{
  "n_layer": 14,
  "d_model": 384,
  "n_experts": 40,
  "experts_per_token": 2,
  "d_expert": 80,
  "d_shared_expert": 256,
  "activation": "bilinear",
  "moe_layers": [1, 2, 3, 4, 5, 6, 7, 8, 9, 10, 11, 12, 13],
  "router_score": "softmax",
  "normalize_top_k": true,
  "routed_scale": 1.0,
  "balance_loss": 0.000301,
  "balance_bias": true,
  "router_z_loss": 0.001,
  "n_groups": 4,
  "groups_per_token": 2,
  "init_std_router": 0.0265,
  "lr_router": 0.00093,
  "n_head": 6,
  "n_kv_head": 3,
  "head_dim": 64,
  "vocab_size": 23840,
  "norm": "rmsnorm",
  "norm_place": "pre",
  "norm_eps": 1e-05,
  "positions": "rope",
  "rope_base": 10000.0,
  "rope_fraction": 1.0,
  "qk_norm": false,
  "attn_scale": 0.125,
  "tie_embeddings": false,
  "parallel_block": false,
  "init": "normal",
  "init_std_qkv": 0.0253,
  "init_std_o": 0.0314,
  "init_std_up": 0.0362,
  "init_std_down": 0.0362,
  "optimizer": "soap_variant",
  "lr": 0.00488,
  "weight_decay": 0.0,
  "lr_head": 0.00675,
  "grad_clip": 2.0,
  "warmup_steps": 200,
  "schedule": "wsd",
  "decay_fraction": 1.0,
  "decay_shape": "linear",
  "final_lr_fraction": 0.0,
  "batch_tokens": [32768, 65536, 131072],
  "seq_len": 384,
  "doc_mask": true,
  "train_tokens": 389400000,
  "steps": 5301,
  "dataset": "wikipedia_en"
}
Below are experts of layer 2 (counted from 0) of a mixture-of-experts language model. Rows are named router (the router's row for the expert), down (a neuron's output weights, with its number) and show model dimensions 96-191. Each number is 128 + 32 x the weight over its row's rms, rounded and kept within 0 to 255.
After each expert's rows: a language model's description of what the expert responds to; "raises" lists some tokens whose logits its average output raises strongly, later layers aside. This comes from a sample of Wikipedia text that the model never trained on.

# expert 34
router [ 94 128  96 159 102  92 123 112 141 159  99 130 118  92 119 128 110 147  58 115 102 157 159 180  64 108 141 142  83 148 118 104 108  86 161  67 151 149 129 159  75 141 156  83  73 137 118  99 165 127 174 163 136 115  95 135 156 174 102 180 105 101 199 179 146 155  93 116 147 128 161 128 142 155  88 137 139  86 102 159  91  89 159 160 101 140 107 112 164 103 143 119 108 108  67 121]
down0 [158 162  80 113 116  99 133 136 117 140  51 127 151 152 126 142 129  96 158 154 154 156  97 129 152 183 109  96 130 139 114 160 107 114  93 137 155  88 119  71  69 153  95 132 183 121 168 142 120  94 137 119 180 142 122 151 157 111 114 147  90 140 144 111 128 125  96 170 201  94 165 149  71 171 158 131 112  92 152  99 166 142 118 140 125 140 174  95  31 166 200 116 182 129 119  71]
down1 [165  46 112 108 161 124 112 202  72  80 110 140 137 112 139 118 112 124 117 147 175  75 132 103 142 157 103 129 162 138 127 205 130  74 141 136 119 104 109 114 120 118 116 121 121 175 107 114 155 162  78 122 146 117 124 143 123 116 147 149 138 155  91 105 124 146 104 189 127 152 116 167 129 214 139 139  30 125 171  93 157 163 129 104 103 136 114  84  67 193 127 118 163  95 141 182]
down2 [125  76 123  55 106  58 137 151  94 151 140 130 116 126 150 148 101 194 103 142  67 139 138 175 108  75 163  81 141 142  46 133 136  96  88  69 170 130 152  97  50 112 123 110 100 163 147 125 146 121 166 175  94 147 158 106 178 145 133 120 120 152 146 117 160 129 106  61  59  90 100 139  94 196 126 126 109 115 142 126 184 190 152 121 136 150 171 146 107  89 123 180 145 146  99 122]
down3 [ 92 132 154 120 125 153 151  83  95  93 129 117 123  49 135 118 160 175 116  86 104 129 110 108 117 115 183 152  96 137 104 139 129 188 109 141 139 150 117 138 120 126 188  96  99  96 167 150 144 135 121  95 152 161 193 115  69 135 101 109 151 126 139  66 134 122 156 140 153 167 186 117 169 139  36 117  98 146 197  97 141 144 117 120 155  72 124 158 140  77  97 168 129 115 212  98]
down4 [ 35  86 112 122  59 148 131 142 100 123 126 127 158 131 119  86 127 151 159 141 112 120 202 141 141 147 103  94 147 122 135 188 142 153  53 105 135 177  85 133 153  66 153 131 104 127 141 121 125 109 123  96  94  84 131 121 191  98 140 141 107  80 148 126 159 139 123 111 109 150 137 155 152 130 177 112 111 127 111 140 144 100 136  68 156 130 159 164 123 140 109 129  53 129 101 132]
down5 [147 155 109 134  81  63  46 141 169 139 130 156 127 126 112 115  99 153 121 176 169 103 138 137  64 113 165 148 132 155 172  99 113 154 130 121  92 101 128 153 110  95  86 169 204 117  89 128 124 136 111 113 123 151 100  90  47  82 171 141 123 126 131 147 151 164 105 174  98 143 126  83  89 111 156 185 136 105 126 162 133 130  90 142 141 118 153  92 116 105 113  77  97 142 113 159]
down6 [ 80 101 183 167 129 117 159 105  81 134 136 120  91 132  96  86 144 135 143 117 121 122 125 154  93  78 125 123 106 107 132  87 117 103 104  59 160 122 135  88 181 124 171 142  99  88 138  83 167 109 150 114 118 156 114 138 163 109  92 150 121 108 142  77  87 150 122 118  96 172  99 103 126  97 117 107 118 141 185 162 116 103 131  96 109  99 122 133 103 158 162 146 147  85 186 153]
down7 [160  82  71  86 112 137 142 116 117  84 130  69 181 102 133 115 131 155 115 127 117 162 126 103 165 118 159 129 142 104 145 132  50 135 103  94 158 122 146  71 173  93 107 116 126 101  92 154 178 176 122 160  88  85 162 152  91 113 153  81 138 116 184 124  91 131 160 129 149 191 141  59 130 101 162  68 126  89 113  99 151 147 195  90 104 182 154 127  97 113 145  78 167 104 139 115]
down8 [118 109 166 139 145  96 147  97 166 165 145 155 108  80 143 121  53  84 154 157  83 116 146 102 146 191 158  92 183 163  99 124 132 105  98 149 153 172 118  96 141 109  99 119 190 133 141 180 116 154 113 152 166 133 132 138 158 150 106 150 166 135 145 111 168 135 156 170  82 158 161 115 134 120 109 186  47 118 123 115 156 118 107  90 132  37 144 181 135  72 138 105 127  77  82  95]
down9 [153 138 146 162 165 215  98 130 166 168 104  97 177 115 152 113  90 152 114 104  97  45 152 124 142 130 155 188 134 129 210 133 149  94  93 119 109 142 133 129 114 166 118 123 137 129  97 134 158 101 121 169 131 111 107 177 122 166 176 136  72  67 189 111 191 107 112 142 140 130 101 141  99  82 154 117 140 139 132 114 125 125 130 132 118 108 166 120  97  92  92 115 134 183 113 144]
What it handles: Verbs and participles. Past participles and verbs after was, to, or a subject, such as used, known, established, asserted, killing, found.
raises: " by", " on", " to", " down", " in", " up"

# expert 8
router [ 88 194 132 124 149 105 140 136 106 103  92  62 179  92 113  85 116 157  60  94 119 139 115 184 128 109 166 120 135 138 175  95 100 130 118 158 169 138 149 161 115 101 157 116 106 177 143  68 157 107 144 131 155 144  47 111 108 117  98 178 102  98 136 126 126 194 121 104 146 160 179 175 129 164  75 120 105 155  81  98 103 161 198 102 179 159 179 122 163  83 140 163 130 176 114 131]
down0 [102  84 166  72 132 142 100 106 100 121 136  67 128 115 139 114 118 118 168 167  92 110 156 126  98  59 197 129 125 139 130 201 142 171  88 105 143 127  69 158  70 108  86 130  94 130 118 162  93 117 159 172  76 164 160 139  80 108 119 145 104 137 126 130 105 138 107 191 127 154 140 128 102 132 150 153 113 148 128 138 138 100 134 124 145 160 146 117 108  76 134  57 141 174  87  45]
down1 [174 150 141 158 169 116 110 120 117  83 166 109 108 138 132 100 149 144 150 131 138 173 141 126 119 186 123 161 142 135 133  92  94 108 125 165 126 161 143 137 154 148 159  89 126 106  30 128 117 149  99  91 155  75  88 109 139 102 169 103  56 107 175 172 102 108  85 127 134 148 117 131 184 132 153 161 149 141 130  88 132 101  63 130 166 135  83 108 116  85 118 143 172 112 132 111]
down2 [112 121  46 153 125 122 129 150 140  99 145 145 176 120 124  93 111 124 110 109  66 147 164 176 138 164 113 107 133 102 111 131 143 155 120 140 171  94  96 138 145 124 155 100 117 142 107  93  99  67 104 115  98 108 151 152 126 159 105 108 109  51 117  91  75  97 181 104 101 132 134 175  95  70 124  84 131  58  88 135 103 128  61 157 153 170 110 129 103 146 123 192 210 146  86 120]
down3 [126 104 181 138 151 143  96 153 148 102 127 101 177 118 134 134 116 147 137  83 163 129 158 142 122  97  96 174 109  79 114 121 126 198  54 105 139 109 156 145 107 104 102 139  38 155  97 193 195 146 133 115  97 168 132  83 139 132 137 186  97 110 129 105 103 158 196 155 118 158 131  86 143 155 158 156 113  98 157 126 147 107 148 155 130 202  79  99 101 160 168 152  69 133 167 190]
down4 [115 144 139 207 107 125  92 135 144 162 175 114 177 141 108 117  82 130 122 124 138 125 160 165 167  43 118  89  87 116 129 194 161 150 156 132  81 169 171 117 126 112 204 126  99 124 154 190 170 128  96 105  93 172 146 157 131 113 161 120 146 122 215 130  85  87  91 134 123 166 120 122  78  71 153 181 141 160 201 116 223 136 153 156 172  92  88 128 176 138  87 100  98 103  82 129]
down5 [183  81  35 170 131 142 129 137 167 109 131 114 117  72 150  79  39 118  94 136  83 143 107 159 113 122 104 114  80 117 147 171 161 154  83 120 110 149 112  41 165  99 161 131 113  91 118  92 122 128 120 170 137 135 126  95 201 142  84 117 140 110 132 144 139 114 105 137 157  83 124  82  90 155 136 155 155 130 154 155 122 144 152  70 145 136  87 115 131 104 158 153 126 104 155 121]
down6 [118 149 153 130  80  95  99 154  93 165  65 143 145 101 124 125  62 108 142  48 112 110 109 106 126 157 119 172 165 118 203 122 118 171 142 183 173 125 193  44 142 128  81 132 101  88 146 133  97  97 124  67 136 152 145 143 112 173 166 161 100 117 144 124  88 113 108 103 166 135 157 150 122 115 168  48 116 208 151 125 121 125 200 158 193 106 159 113 105 110 178 143 169 104 151 179]
down7 [109 172 127 130 110 118 121 129  93 126 186  99 139 159 159 124 101  95  93  98  86  68 127 129 169 152 121 120 144  80 169 155  79 137 117 151 171 231 143 105  61 114 129 154  96 111 142 110  75 117  89 154 121 119  75 130  86  86 152  99  88 147 113  97 145 100 108 118 108 156 111  95 102 183  68 106 114 112  75 144  84 143 111 120 132  90 164 224 113 135 168 116 123 137 162 104]
down8 [113 176 146 100 170  94  99 117 148 148 140 150 129 150  97  97 136 140 118 179 130 128 182  79 106 154 122  96 111 139 112 205  98 190 155 111 162 100 118 110 180 152 119  86 153 167 129 144 100  87 113 190 155 103 153 138 143 132 159 138  90  63 127  57 165 117 158 131 103 145  68 109 131 149 145 150 119  90 113 153 154  90 132 156 125 117 128 124 157 117 128 139 134 107 178 113]
down9 [124 203 113 134  93 123 155 131 121  84 136  87 118 176 127 131 158 168  93 120  29  89 104 106  79 149 143 129 132  78  97 133 110 133 125 176 100 151 137 168 110 149 123  93 180 160 137 149 122 116  74 140 129 166  99 125 113  86 114 126  83 159 109 116 127 148 161 114 171 125  68 148 118  93 188 187 140  98 171 165 171 181 165 165 106 100 143  78 178 103 130 107 103 168 136 139]
What it handles: Determiners and possession verbs. Function words after a sentence subject, such as has, had, its, their, 's and numerals, as in "the town has a total area".
raises: " two", " long", " new", " b", " three", " first"

# expert 29
router [ 80 152 102 147 110 122 140 152 153 145  91  83 128 122 136  94  61 131 132 118 138 151 101 135 128  84 172 166  80 168 121  73  88  65 172  90 149 164 124 134  94 106 198 119  99 175 146 120 163 119 137 211 119  65 165 152 155 120 114 126 147 117 145 145 120 171 151  84 136 159 142 173 142 162 135 147 130 142  83 135  85 125 162 120 118 151 127 116 150  84 134 135  79 112 112 188]
down0 [109 116 113 145  80 122 131 107 146 106 147  28 143  93 167  89 118 138  75  79 152 101 153  88 137 147 154 112 174 125 117  96 150 127  60 182 156  66 168  86 123 130 146 150 117 137 194 175  87 162 166  93 112 149 138 112  92 115 128 101  73 137 132 158  93 126 140  92 142 119  85 130 125 199 119  67 140  77  83 130 153 108 181 132 162  79 151 164  90 137 115 131 101 148 174 152]
down1 [139  88  95 143 172 175 143 110 165 170 124 119  84  87 134 176 133 109 155  89  81 156 155  77 108 113 130 104 190  89  91  80 153 200 189 129 110  33 117 142 148 164 210 153 126 106 152 144 153 149 144 160 119 113 129 155 148 137 142 117 131 140 113 135 106 132 111 125  84  97  83  88 105  98 109 159 142  96  47 148  84 161 140 164  94 134 116 146 114 166 113 145 162 120 105 148]
down2 [133 152 125 168 113 167 204 137 111 129  94 119 104 122 161 164 150  99  99  63 116 154 120 103  98 138 118 138 123 169 233  95 142 116  92  74 118 161  92  79 118 155 146 133 189  82  88 170 147 138 136 162 187 160  84 137 158 121 128  95 107 121 152 122 133 126 136 194  97 131 109 120  98  81 133  75  94 121 128 168 150 129 142 146 109  74 132 114 143  81 128 124 170  93 159 149]
down3 [125  88 138 160 114 152 152  92  87 131 145  69 131 197 131 118 158 183  93 155 157 134 128  94 136 148  85 146 164 110  91  64 135 147  78  99 151 156 124 124 147 130  87 125  98 140 108 137 175 189 138 111  98  84  92  77 147 111 136  87 126 160 158  86 148  74  50 166 104 121 181 144 114 133 153 142 122  54 118 129  96 117 130 103 181 166 142 168 184 150 115  85 135 175  76 117]
down4 [167 140 122 115 109 155 113 136 177 180 128 166  81  79 129 105  96 122 150 130 206 100  57 103 126 153 165 161 108 116 156 141 121 116 140 134 127 122 155 195 196 126 173 138 164 109 111 150 152 167 191 158 154 153 145  93 195 123 159 180 110 113 120 192 102 197  98  98  80 144 115 104 156 135 133  39 149 143  55 120  56  76  79  80 117 105 193 103 129  76 171  57 141 114 111  94]
down5 [140 153 136  96 138 131 123 119 156 161 121 111 118 121  65 111 100 175 145 162  80 120 122 160  95  93 143  49  95  99 108 199 136  67 146 173 132 158 154 135 155 131  75  67 131 124 125  24 172 130 134  97 123  96 136  96 110  91 133 132 164 120 113  72 102  73 130  85 179 147 140  76 134 125 119 139 121 169 125  89 113 218 124 141 112 181 142 119  83 115  91 132 168 149 167 117]
down6 [112 122  99 103  82 114 115 149 114 109 146 166  63  93 152 122 154  99 118 114 105 136 102 142 135 118 151 160 113 150 113 154 149 119 101 178 162 158 125 117 131 146 184 165 113 134 126 153 140 123 173  70  79  82  96 158  62 107 165 113 137 154  89  75 127 109 126 127 105 103 149 105 116 126 157 127 105 144 112 129  90 130 117 127 108 122 152 168 140 110 175 145 162 143 176 129]
down7 [107 155 101  98 191 171  82 113 155 188 120 232 136 116 122 142 119 152 181 107 136 120 154  71 109  90 123 151 153 175 183 117 148 150 175 144 110 163 143 139 133  81 147 117 148 115  82 132 115 121 126 174  77 137 143 118  97 158 132 194 174  61  67  66 146  78 110 124 132 181 129 131 184 100 148 130 145 156  99 106 174  96 158 153  76 170  98 131  63  82 135  88 169 108 136 107]
down8 [165 154 123 100 106 105 187 164 188 145 115  96 178 124  57 191 100 174  77 119 185 113 112 109 178 139 170 118 129  85 137 176 115  66 225 172 169 106 153  73 144 153  60  67 168 112 153 132  94 150 117  93 137 110  90  60  61 172 145 135  88 120 132 148 136  94 108 156 104 142 191 109 165 104 204 148 186 131 133 128  92 147  97 106 181 164 167 148 127  97 166 110 135 104  49 145]
down9 [122 157 147 134 121  67 104 105 172  83 160 140 107 125 138 106 100 122 163 121  96 142 179 147 121 114 121 129 118 117  98 156 137 114 112 143 171 129  57 129 104 102  71  94 102  89 131 101 102 103 128 132  85 157 166 118 165 106 133 144  68  88 124  78 106  61 117 117 128 102 126 113 141  78 174 121 104 160 183 118 114 138 104  61 149  89  90  93 131 118 115 148  69 106  84 120]
What it handles: Quote and bracket openings. Tokens right after opening quotes, apostrophes or brackets, plus odd pieces in math, foreign scripts and names, such as 'eyeshine, "a.
raises: " the", "t", " including", "power"

# expert 15
router [ 66 134 142 195 131  95 126 130 130 157  71 125 113 123  62 144  94 154 107 107 109 174 115 157 120 119 126 129 121 159 170 112 110 105 144 138 155 157 136 140 119 110 138 102 120 150 175 106 158 136 171 166 178 140 129 107 119 150  88 153 103  66 124 151 135 169  93  84 149 130 163 138 165 146  87  51 125 125  69 103 170 158 165 150 121 125 121 147 139 150 147 159  64 115  76 162]
down0 [166 131 144 180 119 129 158 127 150 156 109  87 157 150 152 181 136 130 114 150 170 157 147  87 127 133 191 126 148 189 145 151 133 122 135  78 118 180  99 160 202 160 129 131 137 160 176  83 162 143 180 156  98 112 133 124  97  94  96 178 112 113 146 157 158  73 117 159 109 213 131 158 120  68 129 130 129 129 125 115  98 101  92 105 141 129 168 118 143 131 124 165 165 122 236 110]
down1 [118 167 125  83 136 154 143 157  86 213 146 169 143 159 159 157 153 130 154  88 171 191 166 131 167 166 125 137 137 108 142 139 137 107  93  99 163  67 160 150 151 179 137 103 151 145 125 201  88 122 143 157  80 169 199 136 165 143 123 119 110 114 131 134 117  80  44 178 159 135 139 117  81  96 121  61 164 130  90 145 101 125 157 153 194 169 119 105  81 124  98 189 131 165 135 203]
down2 [141 156 131 140 114 204 111 130 200 169 143 140  91 106 147 117 126 114  86 159  99 204 165 141  63 122 136 155 111  98 161  77 142 153 139 213 150 159 206 111 142 108 139 146  69 133 151 162  84 126 161 122  93  99 156 119 126 101 157 151 170 104 163 123 211 109 130 141  82 184 161 119 120 140 135 117 142 186 133 125 143 160  99 155 155 141 141  83 187 155 110 138  79 108 127 148]
down3 [124 168 110 175 128 122 140  89 153 152 116 120 150 136  63 189 117 126 105 125 139  80 143  97 103  86 123 107  69 150 160 102  83  76 133 123 122 170 148 149 120 118  85 166 150 129 141 166 142  91  97 177  80 105  90 118 116 105 127 109 149 117 113 149  65 127 160  90 158 147 129 107  98 126 106 104 152 136  87 188 185 150  49  95 175 159  99 155 146 165 141 127 135 164  81  93]
down4 [154 169 146 139  67 151  78 161 175 160  52 159 135  82 137 130 109 157  54 150 125 118 109 142 130 109  89 109 164 102 150 104 127 173  87 139 135 142 170 122  92 112  95 141 113 130  57 113  96 108 133 141 153 140  83 112 107 153 132 136 190 162 118 120  78 109 134 183  97 154 116 146 156 155 121  78  90 100 177 183 139 133 112 117 149 122 129 102 133 117 127 100 119  81 170 115]
down5 [171 156 151 110  95 119 141  98  97 147 156 187 100  65  87  92  67 159  85 116 127  74 101  84 106 165 151 101 116 171  77 141  97  66 154 129 131 140 109  72 127 150 117 178 153 151 186 140 156 145 163 170 100 116 133 156 149 134 170 135 162 153 151 130 149 117 130  87 132  72 133 146  80 169 126 162 134 173 110 144  77 160 130  96 157 105  85 196 192 116 126 134 143 146 163 117]
down6 [105  81 101 131 133 161 171 150 113 126 100 175 126 222  77 192 151 152 141 132 200 141  95  80 147 146 112 117 160 174 171 179  79 131 139 173 166 130 123  96 130 105 118 174 107 107 131  72 158 135 126  88 139 115 130 116 137  73 157 112  67 116 158  80  98 116 124 127 122 137  90  97  81 108 192 165 153 100 147 105 105 123 215 117 185 108 146 102 106 110 117 132 163 148 122  93]
down7 [148 136 146 127 111 170 126 143 107 121 126 177  87 133 123 136 100 123  65  93 158 133 128 157  83  93 145 162 167  96  66  90 141 103 116 189 141 163 149  97 127  78 121 150 164 129 149 124 124 101 107 146 115 174 129 135  76 124 153 113 137  73 198  88 161 177  86 127 135 174 120 124  87 133 172 157 155 129 132  58 145 154 133 169 185 185 128 131 195  95 102  96  87 129 108 132]
down8 [141  73 135 100  98 140  96 167 146 143 166 136 152 129 165 112 156 126  91 156  74 157 136 130 121 116  95 155  78 130 104  90 109 163 182  85 168 137 104 165 178  58 164 140 165 171 150 100 113 144 108 129  85  87  97 123 139 170  97 194 203 101 189 134 163 197 126 177 131 139 135 131 169 126 108 145 134 132 113  86  68  55  92 199 118 132 136 123 164 109 132 120 173 107  93 158]
down9 [176 136 115 111 160 147 125 176 101 144 122  69 138 121 142 129 176 175 167 122  90 109 116  81 100 156  88 150  91 100 129  92 154 158 182 122 121  75 127 151  94 147 127  87  63 199 158  83 129 140  92 125 162 120 118 140 114 118  52 175 100 116 178 157 118  43 116  92  62 151 131 140 156 145 129 157  88 161 120 186 199  83 200 121 114 130 118  75 169 139 142 124  68 146 105  73]
What it handles: Word-initial fragments. Opening one or two letters of a word split into pieces, often after the or of, e.g. t(ide), se(a), Bron(x), mar(rying).
raises: "v", "ast", "ve", "ib", "ik", "im"

# expert 31
router [101 142 124 165  95 122 133  88  96 174 114 102 116  53  73 111  96 184  94 102 109 195 139 145 111  91 108 134 123 149 124 129 122  96 193 162 178 106 146 150 105 107 178 141  76 148 115 130 189 112 180 141 127 113 138 145 151 172 149 151 107  93 132 220 132 155  93  78 142 160 151 186 135 157 104  99 144 126  76 126 134 122 153 133 129  97 139  94 109 107 170 133  99 123  94 163]
down0 [106 157  83  83 147 156  77 144 170 188 112 113  78  50 142  92 181 140 115 180 160 170 153 155  89 147 103 122 136 128  76  73  93  58  90 107 145 110 120  75 116 171  76 123 176 124 111 145  95  97 164  97 162 124 110 138 182 182 106  94 128 114 142 129 126 166 110 122 111 146 132 145 114  68 143 118  91 128 113  97  98 140 146 182 161 135 104 115 112 105  99  70 131  59  97 136]
down1 [ 81 158 155 158 120 101 105 162 149  85 126 113 145 133 158 126 200  83 137 161 117 156 140 184 170 155 125  67 127 162 142  43 172  80 109  75  93 101 136 164 117 119 145 180  72 192 157 133 129 139  91 105 138 145  67 155 124 125 136 116 147 109 132  72 123  82 116 141 188 114 142 139 128 131 126 144 151  98  79  83  89 107 115 164 153 152 154  58 159 109  99  95 103 108 139  62]
down2 [157 182 134 119  89  65 127 169 119 127 144 106 146 143 120 176 135 141 188 116 109 110  77  84  94 149 133 127 134 179 181 182 158 119  95 186 100 134 128  95 138 110 141 100 175 103 111 158 113 180 145  94 121 146  65 109 146  62 109 139 136 136 164  75 137 126 108 114 151 163  77 137 172  94 129 110 119 152 208 106 112 129 106 135 129 102 146  89  49 114 147  94 125 123 194 114]
down3 [132 132 129 158 102 122 116 113 123 150 137 108 113  99 173 133 130 129 142 134 162  47 151 160 117  54  96 122 163  72 173 161 109 173 112 181 178 141 139 121 136 168  82 136 169 128 158 129 131  30  53  91  89 121 143 156 111 101 134  99 140 156 156 115  76 136 102 188 162 133 135 191  78 116 153 134  95  99 208  85 152 122 146 148 120 163  97 124  91 156  90  95  79 157 107 122]
down4 [ 64 140 145 132 137 157  92 109 128  95 144  85 124 135 117 107 113 115 154 117 156 131  84 105 132 108 161  72 155 134 133 223 181 207 111 125 127 102 125 115 160 162 114 143 139 175 153 140 125 191  88 126 126 142 152 151  72 112 132 147  86 155 107 130 100 159 141 123 114 150 144 192 140 135  73  93 157 163 118 128 120  95 146 154 170  87 157  87 133 112 137  90 122 166 157 123]
down5 [122 119 131 104 136  82 147 130 132 159 128 148 116  74 172 122  43 145 159 143  88 107 146 121 198 142 107 191 154 143 143 182 141 112 106 148 141 195  57 110 114 150 123 133 152  94 117  98 158 121 105 100 126  45 122 129 143 136  95 135 146 106 113 119  92  83 113 145 108 137  79 134 144 152 103 159 131 127 100 144 152 173  60 108 171  93 189 136  98 129 108 114 140 102  97  53]
down6 [105  99  86 116 130 159 158  98 154 171 114  76 161 151 144 198 181 190 134  97 110 133  50  91 155 114 149 122 201 104  84  77 115 157 146 212 123 152  83 165 109 139 164 104 134 149 114 124  98 139 133 168 121 126 114 157 122 117 163 116 150 162 145 149  64 168 145  99 133 113 200 112 147 125 112 176  79 130 145  76 121 141 111 133 118 205 143 141 165  94 147 131 147 102 141 126]
down7 [121 175 106 146 190  91 128 183 205 100 148  65 161 115 130 118 139 112  78 132  79 128 124 119  94 124  55 155  99  98 123  83 126 211 140 117 127 130 136 104 113 212 141  75 127 182 231 129 142  89 127 154 102 130 105 151 119 138 123 131 112 136  82 121  76 114 171 170 154 145 187 115 129  72  52 121 190 128 146 108 127  96 162  94 130 128 108 150 114 145 135  66 129 107 130 123]
down8 [121 128 161  81 146  82 156 103 156 119 125 102 164  96 147 121 108  90 124 128 116  53 122 109 123 127 113 104 109 113 155 154  96 151 153 157 156 126  72 113  75 170 109 188 100 136 153 164 117 123  44 109 128 184 149 142 141 116  92 109  83 117 101  96 133 154 166 142 152 113 123 112  89  68  61 126 139 137 132 157 132 124 152 149 109  76 157 151 116 179 171 135 152 176 119  68]
down9 [ 84  92  97 161 177 144 107 162 114 163  86 108 139 103 119  92 132 128 119  90 193 201 140 180 115 174 160 119 151  89 132 155 125  63 119 176 101 118 165 143 167 116 155 174 151 156 123  88 186  67 162 142 141 133 162  84 103 122  94 128 159 126  84 139  85 139 113 135 102 141  96 137  91 114 129 158 162 115 138  82  95 116  45 179 153 113 125  76 135  69 124  96 114 176 130  71]
What it handles: Verbs and adverbs. Auxiliaries and adverbs in descriptive statements, such as was, is, been, can, often, primarily, originally, especially in species descriptions.
raises: " on", " her", " due"

# expert 17
router [113  97 141 157  74  85  99 126 134 153 138 141 144  73 118 102  64 160 122 116 109 194 126 112  81 109 148 163 110 158 116 114 115 146 170 124 131 110 144 111 124 117 162  66  66 161 125 138 170 129 163 133  82 126  94 139 150 160  64 174 111  91 144 146 128 215  94 110 141 131 171 157 133 157  56  87 135  83 119 156 121 113 170 102  74 169 157 158 128 112 197 134 121  87 155 149]
down0 [147 148 149 126 110 159 105 107  94  89 142 167 122 128 136 105  91 157 224 121 131 101 114 117  80 160 121 126 116  96 113 140 137 109 173  97  58 145 128  99 145 117 127 105  81  92 196  73 116 165 169  91  99 108 144  74  85 114 185 114 109  84 161 151 131  75 186 126 130 107  87 120 114 154  91 154 152 131 163 112 133 116 142  97  53 148 152 148 138 144 155 118 143 134  84  85]
down1 [ 61  87 124 116 147 138  94 216 110 163 134 166  73 140  93 137 135 152  98 107 161 140 107 185  84 105 116 164 160 127  99  80 122 162  75  99 148 115 150 161  94 142 116  89 157 142 160  98 166 105 144 162 175 139 149 193 207 160 112 119 122  79 162 132 102 171 120 145  85  97 161  92 135 113 140 184 200 197 142  87 169 142 147 154 139 157  95 104 136 144 116 130  64 100  96 180]
down2 [ 96  87 101  99  81 147 133 153  86 124 173 144 171  61 143 120 165 122 123 113 117 160 131 121 108 161  34 103 147 152 155  49 153 151  94 181 119 146 105 130 107  81  19 169 179 134  61 115 128 121  70 107 163 140 191  99 117 177 154 135 153 136 194 172 128 173 113 142 137 175 125 127 148 122 128  98 140 130 121  69 126 105 133 119 132 128 117 166 161 105 151  92 166 140 178 120]
down3 [207  83  75 144 114 186 128  89 166 158  91  95 114 150 112 126 118 128  82 126  76  99 134 125 120  82 131 173  81 124 119  68  96 147 140  95 149 163 134  86  93 154 142 146 119 125 143 117 133 124 134  99 158 143 140 141 198 156 162 162 131  83 182  79 114 116  92 187  67 101 132  91 125 131 142 120 110  98 180 136 142 109 136  99 141 174 106 103 146 125 210 140 105 117 103  80]
down4 [148 138  52 194 140 160  86 124 146 105 106 135  87 141 129  89 104 115 101 118 132 126 142 193 159 188 118 117  86  86 124 189 127  92  90 118 141 100 120 106 149  82 109 144 109 139 131 130 144 167 171  90  88 110 151 127 165 161 125 155 149 147 109 103  65  98 170 192 151 130  85 175 109 162 138 102 145 153  97 114  72 115 172 185 101 126 124 159 151  63 156 111 100 117 141 142]
down5 [121 144 205 105 183 146 114  91 157 144 172 138 148 106  88 117 145  73 157  79 185 127 176  89 177 166 183 171 110  96 156 137 199 106 158  23  91  99 115 111 156 168 128  79 160 129 171 105 104 121  87 209 129 107 107 130 103 133  89 146 159  53 135 153 130 140 151 115 100 116  91 112 106 101 124 133  94 157 152 102 137 127 110  94 145  73 178 174 182 170  87 127 152 214 120 178]
down6 [134 180 114 101 161 180 148 114 111 157 127 126 137 119 113 117 188 156 110 145 126  58 123 182 171  55 206 131 183  89 158 135  90  51 119 164 176 155 131 130 113 126 139  81 141  35 109  85 134 148 133 115 179 130 107 129 121  93 187  83 130  90 105 140 125 129 129 113 130 115 101 114 112 101 102  51  68 114  69 153 128 124  73 111 136 139 140 119 153 189 104  93 132 139 158 128]
down7 [ 75 180 101 130 152  96 209 127 104 108  86 112 135 116 122 128 172 179 103 180 146  87  91 148  93 157 114 161 109  67  87 101 119 147 137 155  86 145 143  84  94 201 130  84 120 148 107 166  85 210 123  94  94 116 125 101 116 113 157 137 102 107 165 173 150 102 102 132  85 119 152 183  76 114 138 140 117 160 116  92 135 106 145 131 104  89 153  70 128 148 132 163 115  90 131 128]
down8 [159 103 123 106 115 124 144 113 103 121 117  83  52 171 130 169 102 178 113  51 124 126 164 109 137 152 111 133 135 153 115  43  67 190 135 125 165  91 112  81 171 155 156 137 137  97 133 185 109 103 151 147 154 130  89 136 141 163 129  69  65  84  83 115  72 137 136 168 165 100 142  76 126 145 130 167 167 164  76 139 113 120 139 138 118 119 116 148  99  94 138 114  99 135 103 107]
down9 [147 197 155 165 154 104 106 191  89 116 126 159 157 156 174  84 191 122 118 141 136  98  90 159 137 114 133 205  89  88 146  90 148 134 125 153 172 119 130  77 161 163 134 136 166 114 152  93 124 112 115 100 167 167 128  96 128 154 160 156 108  88 123 103 174 147 147  67 161 122  57 153 148 169 148 159 146  76 126 119 125 151 197 165 179 118  76 124 174  92  76 116 133 112 125 146]
What it handles: Central European name pieces. Inner pieces of German, Slavic, Finnish and Nordic words and names, with consonants and endings like k, ski, ov, ø.
raises: "ne", "ane", "or", "og", "ur", "ie"